Experts of a small language model.
Experts: 48 experts in each of 20 layers, 64 SwiGLU neurons an expert, 8 picks a token, a softmax router, a shared expert of 64 neurons.
Below are experts of layer 14 (counted from 0) of a mixture-of-experts language model. Rows are named router (the router's row for the expert), gate (a neuron's input weights, with its number), up (a neuron's input weights, with its number), down (a neuron's output weights, with its number) and show model dimensions 80-159. Each number is 500 + 40 x the weight over its row's rms, rounded and kept within 0 to 999. Numbers have three digits each.
Before each expert's rows: a language model's description of what the expert responds to. This comes from a sample of Wikipedia text that the model never trained on.

# expert 7
It responds to: First syllable of non-English place or personal names after of, in or a comma, such as So(kołów), Yo(gyakarta), Na.
router:515550529472487424496446502459529490619544531557444392472424515521531451407528457468537466480540503500535553543480476494451509475478506495546530537482523559492466514465438496498481440545573544513559516546485488498586536522524498546519462507
gate0:531525511526494389489513517480547496517514498534528509546505511544496482531418468474435516425472519499592438477493453530510522543493568504481504524482575511510448465533556496458500506561550465505510520478556508494501488484457476472461500446
up0:462453513499450532523557510548537462494469544463564533514436426537404486515506490491496445549509492509544527471430415456472388455503530516562551478481523503570431537530465463522509470448595537443474498474534479491510469539447471412521483498
down0:529517521509479518484500506581533447488423434417538531438481536516458419490464458477439571496526567564455514534477464490501493451439499592479442518479567529519550478552492481421473504484536506501503524464511501509541465522409557445475497481
gate1:451497520516444568504438509495515563448563420455512519471545423487428471551481535537492479537459532554514565457559534485478471482431491550523445509504467449505527439461548432505435446508558531509522553491485459500535492501482496437486505478
up1:513478572438490484397441504445514491460542549509473478522537526480572476533523536375508416496425610500559507488536514536502469493521538547562460526440478553467532535522538467408513466511471563515461461539454510480479499423494501493465449453
down1:514508493459475529491481448522499494521481547476489520510548446557559487546493582472472559472420448451538451502507491460443566480510459449585486480499420465520441465495432496588507520535475542500427567491457446537494530508496554520499584550
gate2:498492575426404477456487547530520485429503502478488483528531451542469523482492487445449507519407527521453512471477559456465546503535410513500563535510530535510487543484554503595520562445445576519475509417472505483528466454486528494510516508
up2:540517526487533590550492435529471517547529449490442515530565458440526517475530478537491439449475452509455509508522511496520430545568466498463480488503498471443522514490526464478514511518522492420488522490514443568434512469514400505497518545
down2:537510534562470548517544435532481538442530492533436512482430479501491517568493459432454502556461509499477497504489492575478500516501482462484499444554534520476469537562555502509470556593479482526512534405526493480490512461440423540471452507
gate3:473445547447427438504537572538464520493458583507477540587498502540413494521471509586520563518431493514469416436500465458460511522382505518483537499516466483508465499592532581529487478455498474458495493510572513482512478538448548499552474519
up3:488491487499536553578512399466510481477491382475501499496512474430478489479584508459498547452510484547454535509481502548523519528553460484508428464550456482483548501478426542483520484541548564467457512517510482509410527497513419454494493505
down3:470515491465547539502512501502495522465509481503512480466533481532495483522597447471502570553481554437491476554458458520497581495516590491478528479528470472558515392454377562493480442415467520489522494446576521479459488501486477551533499517
gate4:523537527561481491445445484478518473507521498564530460525519492412445468524505526450537517527437529490480499508452509491423504510470448513520503523513491571509521507459520516462539455495499475487485548537468489449474527526533584492379553449
up4:558553438560470534549539555490524535493506520438508493446417550491473473485469488554563537476485415486546578530409541473543542470490524523454479533543485516473557504514469552470494470544415512455480561468489552537461504479512534431506545500
down4:519448525487521490496536575512494510548476529491429521597531488494484480488449469456543405443547465510515483445508530530593459544490479465417461521554539563495559571458580484535522436462497560462492536504520461548528466481444548511459516470
gate5:566517494484529422515477507521481463500458491435538503464525476498424504489477472526504465478516481460508483533468536472406507550525547574429410494547464488481500607506494494503544461562498542433461493534501434494432488520414499495462524531
up5:553467457524542415453545536537500469549500500497548474492494485485488484468499465456461497485447551440516486565393482467503534559524502443518530506471448486501493602505539487456534543553467516430542514452516480517487502456454470527414479552
down5:471412500488536519551590491523486470509468487436563577511482510447497552511539596564563523488597392519477501526490529521488515502485508450584497533489544445515484613531441516466459444458511541545526456528513479546504522484432468516444502483
gate6:494460464472517476547432539439531531488497481502496462518496482542504446482442459545525533506492532512482460519489530497456537483541496481540484523557471504563504515535592458482564535461543479451467488574561512473543507458461530507514465521
up6:488456452520493442535483467488462459518504592529464477470486485458528491485443500556509511511439422557476535493478517530475421456466525475460487488535483486539544479518414505421529614416465476502494444541486561497523529523523523470524527501
down6:501464497464490510512467514555480487545501482567547477568492558511557515542498497471507409503484533501493474553464452513534527522537548509500491434490472483489602499522525562487546515471483517561470471571514479542482533448520483472479473516
gate7:451576473553504482496491506532532478510453547553487411575504525459441481518498549493555476459469531483533490483525460503481480490530484466470417474547530536510520469464611454542464428602484522450523536412485475440570540458455430472490526517
up7:506437572502560555519563411563458484420529463542456502519474515528503493523452429508491460498529420566499444522555545521487384520465500466454443528430471516409486482509476497518519488530553445494500485529602531505473517544507463527456560516
down7:538475511497538396521527500562552454515531468514509516553469453490483526502462470491585652511467584451456542488516489511552540423551460554455522471492449484541491454532568473471467518510525422522487472564540484459483494440453517493526493473
gate8:511529516471524485561477407459474471492556537505430541533513513525507531477478490514432536495526544535540500523494462581484481538488489493402514488517466517516564566537418467538479567504551465482481508526455554522485461483474469527473451486
up8:491500432452494485476518440490550550504502518418458548512467575553531585499480493456526515487479532484489531502558505471532481490525457491425510502526543571517525487497405462544520562503575514538498454560574518476447465462503476517522512475
down8:455524566511486584489520568502535548499458475541503485563465425486545469542442553484485458500505516457502455380517518484471468544544478516485506484492473427546511473518531450512516457515446478469559469467541432499549506478494511487579550476
gate9:451489557482527534511477505488482516523468491506566534507484487502466465537514566521484500493473516460411483509525473482521449569458452505600495489427543500507531501528552417504512517487502486530497485490563513489552469515472500535492479469
up9:482417478510557542421449511459501556595492478506449521461580562566550538525468432554475409564501565456588516506480495466491446460528490534542474461484447520444485538548480458459497509514478468485433520530486476508511490434555475473522458439
down9:490528505545481429426494463516408495540498548469458504444502468510504533556469440494494486494489470511459494441519469466518542429499491491457462484429519515527516465545519579449525528469546478468434533455439476452485549394486498526579516492
gate10:459542510534472594548526472427485498477534514409469605508516498552484358479517532476509531522528493473489518496543460496525534501561521471451542480536484484508496466491457528517445450532426513475473479500484538455525499539511492505526482571
up10:528560494493492496465474477454458391467530496524561466450535482453481499500483518458516502485521547510541492514513498533507549582471488483440483509504470500466501436501518511515507492493426522500506499477532461490448533506572488485464581560
down10:511536492578530503449461503579512504492454522490498493458423563505517527465528476494498448493510563452430459614475526498475476567497526471503512433444466517519534533515460542489409509477492491556457558482494471494490477500498517488525439566
gate11:526462531537440535477501505509520472495524445539547475492560486548555607529554477523430499481448509483485478501509504501469510514488480507509507506511512474551530495450391507468564535503476561566509527439455517406547530405499474464437545455
up11:495448530459537505552485458540517395516462581527474460562562443564554455499475543507518492583524532532542489516453535560513534490491529498465482454479516501543505472541461508565451438493447504446553525487493495457526522479475561542542459566
down11:529396543490467507381538513548476472509453499511500538454571476459564487484466531547480439570554513556453524536500446491581554499459405418486495505482559541507554515542537491468476444522520481598538528509471404506483511491472439473520523476
gate12:577481464538525435501480412433532451541529562470436524462490472462505513473493456434497487514510514555460435568567511515488548454441503452495555564494468359518532505526537507477546528481495496491487534525534480555495528477523556496453513542
up12:480440511456532564471504555557497541504529528463513459517498474475522509494519549555534526495547486505476557480505469514527466522485515471476488469510494509544469519478488492501461472488489489505528487505506533496522578513479492468581469525
down12:518579503520431559520481497538541449489506552563531464468533503457526545465551495462537469498512457478481504510523489510508503451538410487463480553419521470508548396500456534442512493564535553408519466551417498483546497450514487502503575537
gate13:434517532484493552548464536495544488525417534538484514510436449538532431583496506458426449479559472457465432511522420495424413542508472450425475534518531550438490481523535532443527500493519533513499507614500516608523520476496552433528473547
up13:493485452602518466472451484542525460526541491476429445563476542544551522451532496471507552461549533463477530513570531541484453407486465491474484557575468540458537458447451520503517469584478513479457519463559510539512501525512507568478442463
down13:588503549484561523519484507488542455543486519530548489484492458518488478487559538545486510429538493518521473472492559510472482471537525504500501574447457416482541501503517549426525468539528536510508511481575530439520465520485530568509534497
gate14:415485508452432530552506443537547507410495508510504566503510494444475523538461482474481503510483510589563397545503517530478467497500499501444417420537508522488545501542526519515495571500474505438494523557442492530557490443498492478509458545
up14:487491550557430523446462468441469450456516508531468524470447521517562537496523521398534560485452557484499446475462535508530531468544475437495544495479520571472523513470475480522468534501477510436470498584521541415499526491488511518543522481
down14:495486524506518491503500549511522509506509500455518520476458439471479545502484507514521508480524470511581530475520474443500443469521503448492567536483565489558423529525515541504543490556549459566534475551510478494553433490485548544492519487
gate15:581512503437410637481526480508499431572468507505497489421482530487536491443462463511513527475527518499403493491440439513557505415503559507557521541551487492501433517485519534481532485535474532501454498486563536393502556466511446448521612589
up15:534479423571445514508559537459508558520439464510523558523535479527580449459513448551506525519546470451495489575537489506502467415469569477512503423540509454472528486427594480436427545546474566519499502469502492503495523463493480469532483554
down15:494443496477487526487475430456488530538481528512552491456479554500541479536590560510508536472498511540513462578517480505483488423498521438502531495432529490475475549407502482567505510557484555480528434490451530526484525516495498490528527519
gate16:526519508513484500477492484479478449532544450467509471466534545506450517534505488477498487487458482484526476491480476528557494538457540527438519568492448545546511546512525484590526598489486444517548523453426548535418500506514512519443564492
up16:496547500508526424483455507504519469479524575457474400436494530508509473537442422492408454567562489490464562549472496495503501510554537470527455509489542475509514517523542428502480566504507457474567448458508504534494481511498604553465486478
down16:484485388468542484474496486573483585510495543502472498543532482498463508519532430516540536538494553456553461507499411493553515499534549515547571452537517515468485557486497561455522580502473484459448491584504583593500519500502492505460480504
gate17:475462584522524495506491519467472481557481495499534527454539500462515500519526518437474505508498496414531539472539466478489527485451490540464479593463496490485437486510521464522484502519490499512483455488483540483481498571503530515444434478
up17:409492540507492462454547553475486501507522507486545462446537491518417494473498541492483447529551505485444508532481528522547561500474525517536578551480514417528513475530497420528487525402504535498444479562525425487457415500497490470491521488
down17:511497474459479557524552475496513516468520577415503470513485510496506532496448489513546557536471491528485473460432491532506519442518453499519579511511525512497463483455548496489485530498442493525524521474491459461488532523492399515502502522
gate18:498477574488396520490519446487462556447459532522499541548558493534399483528466545431488465502524492494502441514523556479488483469491524543509531513526468490484439469494536505496447433479476562483510531525440487514496464486523530479497536465
up18:449554489525560463464489514461416462506422543537535542449489569443524470476436461470516520532499505503484518491500568550452509571519454491518545605494474555506491584531493477486496529533485445511480543514524449444531537411507476554437549516
down18:484528551509465485498506490493500586508507511468472499514496434451461428525460496533499505518515507432496504560495476497519452463396460427504515507469555476447502425567483483471509511432516401549527504532475520559477486463498485559518476554
gate19:561458500516506546519468501482514470460497466469485525514505541530507461504528527520537490519509445558422506484464488466491472421538534546527520376434484428501502438508442531464448469523521448535504445516518549532476516561473440568545483499
up19:527540458476511540529489554464508529523448389508535522538500494473496479416449501566571565506503487486522523513477462511548486424410588568454484487464478469567531468470474536506499494514502477529473554554382442509507541522485434508421533472
down19:470474459504552498533464441473488532486512546506537496550458525476492526560430489525432486540552443463484497484514541460521458489428534448492493539557552520531503466574569489552529476492478494509580571461503553504503468546487560464533492531
gate20:539563517526397473501536452531545485545431537506477453505527515447555492579518562505527463485571556475543464494495443512481560491493474545548522519571480457446458577484493533462541515536565441472492488518522494509579478495479490475435477490
up20:488518517477466512505514428464477505498593479448484475470482479526457520510533441442487555523481461503524502386500451465399516460487498499459525464505538411442508457547544427469486461471529478481443459580505565461525491556465509483576510497
down20:538449434535450434530497528445462455498560415494508562521513538516481517472473490545509479520518455544512526436515497475515562535444536512473569537479495524503461459489556573505545427493523514480502482500515438506488506513512524542539508484
gate21:518471448497401508490450524516514516503524453484538432471510497526494560502523489478460507531450527455467497502490522463530487525504477426496587582516445580516524514500480532544512505528520514517503496440511439456454482517460545519437506549
up21:489540511460443465479446508453524541492492551464499508478511530526540488476434459503503566498509501566491494485485524492539620466491552492517494541530543591573527510579431552570472507492568485529549481454436546440476606440462512423460458492
down21:471498520525476486501494436464467494480536463468613439406493560499513464500555508546486476501579554455474468418513471476535476616517515490455467511466498403514507538515447494493510476530484485533478512424534515549500450476519523385450479514
gate22:469544479476493550506462549530497504479540529546568490557541445504552475540504534472514519534508546433575510460516478469486402429511525481457485462500491498495480494503499519515480526463407495526485513484511523517554488472548497387443440450
up22:525530481523506528482499558551527525493527491516506489455509500529571541530544468467533507482410555460436466379437501560516594524476521475586621546474579483497473510499552455449470515513489429462444469533489499444453461483444521479526494482
down22:549545533439487502536571486461517472514530545535475578506481462508550493505500465497509486466529523519511478509411530455441546462448536482368519561575556513478578520456526525496482454512438509440456585445503437553501555491500515535485508534
gate23:532495518533482487534446528504484514510456448542547521585521524504461534525505468542511442540509541518520475510479463499494456534488632549398533412491530400529498505500456624549515555484514478500463429501532489502513495571466507488540521477
up23:472520600434515476582534502539478467473500522507433479542550509543530493513471531494514598509471509552503544490515484458525494507476483513488547484442538482499478474517451553547477579471490493539472436564520560533478522465461590446480486462
down23:519437472500490527461474575478422537449549589542558497535520546513535477551432502473539514521571527494511558475504473477478440484485457550552523494474474480486476520492432544600484461458561458483535600562495487558500448518417502478492516483
gate24:415542518510549469487517486432500536553482494423488567497528503503493540570542505463476515479500478546413492471507500486526481480556592528432536613476521517498516512448547473516509509530461496463476489541489529541500490511478530489508565433
up24:477489463443485446502514434601491540463534506451488545519513540516486528539520540511523481507426480471549515545529470521400440516499455425497494481590528521572514510506541539535425424499511486502428488483562553462520498473478443507539464472
down24:570523483521518547489517540470624464502472493454469546529496458488507543487505477467483491446524472429479557519516530485516445521450481480500541554533502483509546481494535507479484521496575569461494519548529498434441511468544543562440494574
gate25:521477399379519442434454454477504480539457505517530506589585486580465507502523463574469495488484482491612569536505543498463399481569498453508525483580500545479530579519485510523434485524513492493454527497506528470522525495441455529486481508
up25:495459509511533449462544520483462496462564529461537428511513499493558513506528513575422513531480450539537485592492582510487469497525489529500503432510492464544565434457474487552413489506477513493437473567517589505525493505466481530460514524
down25:438494502449507420497501430485457548481470526500482588503523475492487516488466493430442524504575478495466497536540505505468486493532460490477493486483476410450503596507463480531512468475540429506471485472544512443502461439545526456463495449
gate26:517524518502468474501514498512480475520466396443510514487472476482498498530518459470544473536503501509488552490514477518404390460414468575510563465545497468494489490500439543462580390560545494478467544478450471534559483468531502538540452467
up26:512488467469346535502432448458574455512454486460564498519516473469445461492556541551488466488448511503465496509507465491445543493575557538483535422522515504518526461514537517461538490485533463507473458489565517499457507449517533485538503537
down26:561503464530492438525497428619518466512492444522472538493492478525528544457540502536506471461435484524468520534499595487432473437497504530554470443527563439468504467457423482495496496463482472506499521492579471448477533505532410500534481482
gate27:468508543488457509574515543528514519496519471519519492552558471567458499493532468559489513527475501515421521477511484426512528452462530546467515442500427449483522490518444502495499482485451473477453507463505554514496503480513436553540527430
up27:469502510534512516510488505517522489508488522517449521508521510493523476496566489434558495533492521507502494449489413517494461471533455561541541422419451406531520503491491420558533472445491433503495478472439510473558473456465431534451553484
down27:512489430522508491440491422553560522527446409529570589514506485461464505455469480544531535475503481539525546530468553532424479431483535546603497512460488516554462473517508468460484502535490496496519515498408540449474529468514566563472514545
gate28:485494474463589512516528574589509514525523551527518480462510562487573486497532466525518480508480463476477569551539623530460449579472521525552548459468491414509499566536514482459457495456526448532473508526482611496455498514485499545464540542
up28:510501515523471431473486503486529442537470582532467572539509516500491454545456484505477530557399478523463512536476559528497455465503488495547540534530525469530486538520544517491474477494567449526508529438464525506499472496467562421481523468
down28:490531467529431454486483503515588442534483521488512441493446502495513484554515405548468517513511500511516432523517464503486486531504431500482463519398490532526541574617533501463510560513455474459548494474432536503490476490396552496505502481
gate29:487506495499498486539396461507496514480534541531464514486525467519507446464480452443467521494501467559485519527537482483558388568498505521536496529461498527468443481530482423468563491530614442490466458549515494518530438535493598481455493514
up29:519399503441558567481492515515482542494508498538526525414469581600478517550511488500542548551440495546501483473530492466516554502444488475549523447443563469528474466482493519467535588543544540544517519445495457519519518489513437435543505563
down29:552516423505541534387525420571485580476557417575521538433586509512498501489479479537511529498462529544544528442537481534455504518491505492498445519494552580451564447478429459495496442449537491493583451524534458537506545496464501527442496506
gate30:562548537509509473494471367532514506464508443521497515525572517534585514553500541510525539481498513510541526483579569490447457538521493565496529474479527533531453452501452495533456484449478483501462459461527517522472526553488452569514570490
up30:585500538480468409521468588477466468486458536481505466549466448493532457519510512503533403517465478427586501500482494408575546509481532494438455524520523547506479487524489529512495487451484451527499412474505501451540521545531496468529493533
down30:535478447509440472534454574449481515461602483535480460519497487512498533425457541423455429540489535539492561536491489528469382560496467494484507497523521552516563492476524564471513472576525470553510496439593531499501514532470432416483555516
gate31:483479452466489534524520428480495479480541476503506473477531460457475463532453547526548517482504523431406479515419482496550505461493545519461526455536483406465440481480461530600517514563479524479386485520481509496517531494478475531531586542
up31:549520501486501484483478499463456562513479561510556503525459467494530529506515477580519513460473556539459550505542489498558491328463452557529509421493518532496517514504455451576439506532498589507492522442511521574533534486514439535546473518
down31:496459548490498575523505608534501484511530485504471561486490546438459472487456494493449502474476454550503484555480425550442364478516478604489527545556492560456532573477524451458518562471453565525517552500502481477544536539486443503564472492
gate32:492438512562533486486465487461549458589500577519449455463503589471565523531501521517431508508464488493545410476486573533499493454493469437482471462487468456526416494449501503433513465574555485474537484471453490528440546506466538496478488520
up32:496443497541519552502479461491511516488474508549583550510603555485523476493508455539498517402546524580568522503514516537522503464459535497442416500515521382537525537536442494444532509477452519498497549464496539498478517496550473530439502502
down32:459529518509445504498466537507441480528485469510487387515456454530485528515489539492514571512541483531428510595457485514494569578463433525555513512489568556488523551481507521601533468517561531515435600482467508399495500560528466435503503537
gate33:436562518471463508448462504521421534523526451497540521471497510524544501515467462514467538411440488496443559451519529504405385473484573474514473494569504568489433484455536495457490480504523446521495481477545549499500525476475516493494497600
up33:506500495475492481470430551485462507525527422423456455511521396474451519481487522475432403521490411555443440490501552506527501526511445471426524565484483484509489477491528478520530509507531526533433550512540493501512505505482538482506497515
down33:555427467459492577537473525480495545526520476528530472546549467470486482473436411480497444513475565527548516520548461513480483442503477472471569500516537579448443516476570566511454523579591525570520465517534513476508433507501531462490469513
gate34:463517411448435479532565435479515465550505497529536507570455513483484506371474534492495574534458451457498502501510498400522475479548455538510496468524550476491502489499523527570442559573549542473528482537462505445436496511479451571506530483
up34:479523550503547504490475512484477503514519444459561517422504476547517482472539500542489520459458461520426510551506521426586574550517550515481550487475495504518514436498550525443507471463502466537449562514462531535516549491531444460589534543
down34:546505455481513514484488459478472495457523524553498470486506555509501514429556521596527519491521536578529464501508482436505570471527509510479501497425465529488508524606564487482443450518524441527373569541459459498466557471521433473472442538
gate35:423540472595523463475496486495495531467477516514532439477535528491592484465457486477448518517491511472546537519462485542468535488492519473530482539517501411463415500442505525454497443500503485506529511476492509465549420507559552433483468545
up35:564495499507459446512517480492452515467466487489503559516512543536554507531508500497491632478477574480518498495489485449532519478478524532538492484517442510481448529520512529488475498487534567452458515570595521515492469508483560462501425488
down35:515488493513523518574468492522525528471501458430549433462526512525523471482420442449496482547475501473448460544506477519476439501495414487480534516527484479478458545447488489497478519469526520508497473491479569463505480540458504485483556437
gate36:548445503432533496551470465556520511482419465532580504494456519522567463541446445450455552498490552454481473431437514520452475522477592558529477449454527459462501525487489486436464537420461428491478503516483519453477499504507592520474469546
up36:590535482463491472465516473492535546444443483477515580538512507483522473536457437545456572490497552510501509593546473482489593546473495530607469493484442463483538529502506446544567488458468493523476556532480553491528483496490418437511480530
down36:546531455506515554460450490448447470551509496518521458489505478454533471529475498463465476463472519512484534461544494525476425441501538567489472516529504518485548465562510501499493549414457491511514423529542492402498468447512542481530491412
gate37:504546530524524474364533483482479419536429488480462483501533515557519501516461492586463529566459561572520506549496616563516442479484512451558536571466440497494495449497492391488531459470438537460477524508499533503454551508569486427445459519
up37:497495524505494475493519498521510511470517472514536505516504487491521467540494500503440462489482480413498547462486449505455535501501504545544490419462513534473500541467447513485508583525464510489508525498448514547463499442498540599537505478
down37:481514497460507388481452468487506498526559517587502458514457550534493442562396522466481528518534555432446539537522546482541475500525511515501504451467410449492519517495491451526512493527412524560534487532472481498486500476560553506496492518
gate38:464463547496547529456496506498491537501444517493481530471423504503564475499500490526450456541541522556495411597497569468468422477434428446462519542472422487505468488493457512518532510510553591463511495461503540471393576512460515518504472501
up38:490534486539461502488444496550471514520519489511488507454500486484508572519492431503434455500450382477510547444580473466450479498544496505451526570545575431474560543518534469448495485470512550577510524560489451576598512549492523488523484504
down38:538572506543478518527544490501458523498547467498552510558556472455542461523533560498435380442476505469517477471507502519470443584462533503450483555509544533553522469526491482455407535496448519435463508574507516456525572462489510534469491553
gate39:577493474541467480495498499493547450490461483458495520532452510466527492530462487521459516591571548465559483525526493519484604491491441436498466471507473459483526576515528498490595501526435524481435467436446531554525433398515521581385482521
up39:554507510499524498471515488543532540509560509495472489463442557520516466508483415519489580514491563541491499462466502490508521474453443499514496437569477558495495505501499452498509508498529523475521565501567541539485459523487496477495416577
down39:522553521570530475555524507521457527481559509601481491431440499515448421518502554523502503441458431451528539490534427471521513495476523490493494551511500470528517447497496502462475507467593476475517553443521498515483510555563493486542409466
gate40:524505575522498518531493535522481523486499501519485448542409565524460468445524503477455524467435453453464533469484496530373536495480568496551513491543483547528460481515532490518487511526517584514488494439487477552443528482482527535500465495
up40:499556515588520552528502523517502409498574512503463490466533518500481464501562532442501476472535555540487549522501508618476504486465400513524538448470540460414500487491551498508497387474437519521500456476514491518493482529524548496516555527
down40:452483514589555552509471456506525424520520497510572439518490473410565561575490554576527464481508568451512521445531427491598410556469430437477558493477537545484526485446480426492452524540532538472554498550483491514520447536502535504504542504
gate41:521496580581534525445488498524523524480519487470511473504480529547467529523481468558528453544469490496540505521529532495528522511509504525557502542485514507528536489528479455516532521459499501544441571545549470505486457561477489554547542521
up41:570495535504517460518424602458487534524541575477464479541469460492489434489532467568523582533448489451506464492517528513448581498460524515526575580460467402558484464470548465488514558498429425481527443464446536476545500493522556510464487515
down41:494440515539542479524526455493489435477430485480533540490464472587512443465500480460503534498468468577516519515457492553536544473410550520438528540467528437525579534505493594420527466494497477460489522517478518465467521504542569484492470498
gate42:622467551508544549536490586523525482486456575478446528496509450525573520477525492464513545510453520455523451430474528556412489492483499474490507570497540544511557476539506518515448555487501440506458560522554525481411485492505467513502449499
up42:452472495440503517505500528577555534583528453534452445592544458462462593492537552520563479421469485516525537499557548555452471555489551456510465555489538492536391482533426533488427487570525511527545541432488529481531547485486467548530508424
down42:448501462508532491545499596450511500436542534468511520530503482496442508483573467512474554507457490531477460510474498481519403517531540501500523547550545441483494498598451543511385538521449535458485602497496581371501488478489507579474511507
gate43:531514451485507556528531422444538503509518475528454468459487514506513502502545505564552522483495558560522465485528531549572497515430481514559484499539518382498415428559521370520571511552501477510494568457505506462594478441474524521477413468
up43:592489466515509464490477497489541398523526510489547504510491507463469507498522558468454501500484450476557473478569536525458468576460458479450444555475537556574489454452528483509509474559527501551541482480507467505505579557473483471485576525
down43:504553496512555467474516435545500554501441510485525504489485462545412477525444424488460477528484570516515499550496471443419450518510484493520474532519551497437452484493477510558473583518545473532486434494514551516494472555467503502552483496
gate44:552490490481553485442539530507499441553497455470550509467443575458508512529529525538469521489568560485397521516526447547504436527473582548506573525508453484423503518487544431540564448514469484438529530473520427459486472458471520535525518522
up44:499497461564456425558496510454525512561532504526503510442518545535446531486477509516481523471482447429565527592481466487434453531508556532461549526547437533553465490521482424481499452459543517475529569483527490488530518470487542496523545460
down44:456516464495488510480583503533554501511474474446504494513442459514483578492418471571483509480543524549485430539511408478424506524445482506439497471532481553542448616558430484481577431498541471548490493464527511467558460494483413468571478511
gate45:478514552592473431493514514520503508549526424566502491521495468449487471447441472514511569519478551474483544480581514545526429481458434475535535513512464510541475529470469414541559463533518495502497515448480493563515480466460524518473543539
up45:511540574543492437413512457450507554512456511538497582580491567490504501496478439484476509465538523510443521474509420520500486420475456427569505479551554568487423461505434486541487421482518475529518467476492494544464574520537527450546466542
down45:546574483475533548473484470519433442491468419488518577493479474523484476524564530557499479471463457403489545421462547438518478576448518551507496516475463525514572495520522524469490568430545534522463448520508532505566475559549504522422520523
gate46:481426450446510537507518595518488510520505472406522475481486542444443444454504516478420489531553440527534533566480552463510503478527485546464498500570580533491505454421505502428508410420506519478548484480596465437567524442479449515527488496
up46:526543483439502539451476446510431608533422568539434573487481456505582438510538568467482515474495508501540535457484460548525567501475520490569505563455555619522485465495447458537501447509520457555467507506574530485486491480467541413510515490
down46:518529460467467526457563435527518542440499486501540455500522496519476549551501482472503486475482573395578442448458507489487490522454411437500511412516490449494447482469495479495518461431552509461523485574526427442419470475507433458491497513
gate47:507521493491536488490535464532525449516476560527423511548534466561561443501503476520471586472511562529552529511518468440458493433517456522523464493602453433514511493483511533531438511456462491537498506451508568551555498486531485454522462500
up47:435507517507493478490472457553526573497506493511519477517448490518485540499568503453527488453475483481490478517510519557438605466489437520522494521512532495447485528546477528552533506479493471499487456509567479492405437399491484477508529550
down47:514413485489504483532503475470501530578478516520529500553520552523484478482515519548523499528563448470478491472455448527529573537518518456487509526467388475539609576524523542498495460441467573490512521463432515493508478488492468545478523537
gate48:503530447589477502500492472507520469523460473495483511474480469534516503491487515579511587505568471493486479427470458516483525486491543514514430504507479490506497466484559497550444473533544471469508511478463536413511501563441484485533521515
up48:520502389495503553577521394489542523480495440482510541480541484485526513531530434593420523532494449540502474532557514502524484613599447459450499429452475448446499485518567543563498499524548507453495446473465533513584430525497564525462475486
down48:490535478508519519471546483517562504452548568499469491519513506491498488449528524489477506557505487507478483479459549526553463507542518522444503538378484518534467498428519608527417516551489517482517529484475560543557445480490471503517447535
gate49:474581498480479531532526390505527508518489440486483522478532557566515529483529512426533407532507477475531534525576499475525522465451488540547463537513495459534532476578460430521504432542515526572481483454452504521465509450527481510515508462
up49:483497486471502478520547491537499465442522493556519540512388493477427504464564479456585469494444449546546507507544504542564611570498529490485481494547509481505435509543537479475492477533490526486470531552526491493414483536517464526547586439
down49:494543542458457506478485482472526462479500479465475472432431537547509509451461492498516505511484556527471516470537524504521448560420514557523542539553501447451482470399499520477480484421523508554481484459451531412493526539514524502495490560
gate50:589521520515513466543569490482535482504467468527549494499482477478413581475490503560491439501572488490527491527532492487560487418462479532468526496501473570462398488486496518516549498510489512514460497494511431482508544480462462482501517600
up50:459495487507398553536431518520586547538443483469490545463505527505535479507481494467461528507448481548506546511447491507466439478521535514480493488513475484538474569477451495450479493498422522551527600495429568532536513447550467501507406403
down50:528532536599462581562534488490440503461525497562484506514455492570475530509605511516471496479557519516480444517439472544536487517534520450553556444462483565463512509471441508512471423483521522449518532506473558532532499537526545518554506458
gate51:469550478541532457482473442516513522508489462536528521549467459468458499465488523518495563529469549499531478470431545471555531519573532431465491564537477512529523566523497461474421530579470444451493581488467507523451555522438488472444456423
up51:540460522487471538456425457519462544504519465517477492438489478449477521513543510492566526545480461614532476493540547482528580547532543516426482473557506490469483438503399530482444491510466423506580504509596541552534490514518490505526544492
down51:551480524496458534478552527462568498502486489449525502611526496540504583463502537505467523539550487464493481417515472514481494466514489513528470513515542526439479496455460544593522573547539558508459541449472414552458501496554520511507453518
gate52:529520448478500504562516490401518543540558442472477491506507539521574457499485564452530484508482538450480451413476544536592483503516497499483562568483467503481481495473529416516490506470476496563517470488503465524577533503555556459489489515
up52:511529542596483503447540470485563507543579425499542460576420509398489450529483512512512527569531525378560552499497511543574480530470440470517442468514573508480446478506551521536496513480547547443496465442536494489518518451556505465464465533
down52:504496454412433470483534537458527564485509496540500547471456550495452499476462483573544523516526535487516468496483538507562490410476503529545485519466526513486546491479547447457520457404521535568542485566498563501508571534534592514469470513
gate53:537539528523560535492536552545471534472522628488530516501511524517505461523519460463502441511426525435498507553464439477563560484450527420477464517501520427474507491417471549481510474533482482488473504517469402586498477480558491497476482486
up53:505561489452474523521472549526465576484458451493483505571512411476513504463561511546509538550485500508494533475516531415495531484524476506501450483541505570560466534515475537454508483489507554523519489456533524458476493503494499519578508446
down53:368483505476494546506431534523440547500482449430502538537558501491506445466472490440531571505435511460494535539507454527504566399457532554503464505507425462522433466567476507506489487476473528489473492456462486546498497495477484467465598499
gate54:491479427501525512528516544418513494507481430467459517523531568527510473472537482517517464539494486436526556444526545435478480415533523431461520457471515481456531429522488480470430510472450522480481449482539497459558548500488515547592471578
up54:471476460510486591537524549464504502458536495497526472600526536467515492411470514512504487518505540475574501508520482446518596471543494391440449492530513502475552498443530479480503566493521515467434417586473444528503473542483428557528530520
down54:497525468494516532481460599529555525469467504523471451499464449483524558487536466433517553471459498527498512527567449484464481506518494515441527470513530503501470509431595483449475472434513442508523530482555506491513462559512483473481466507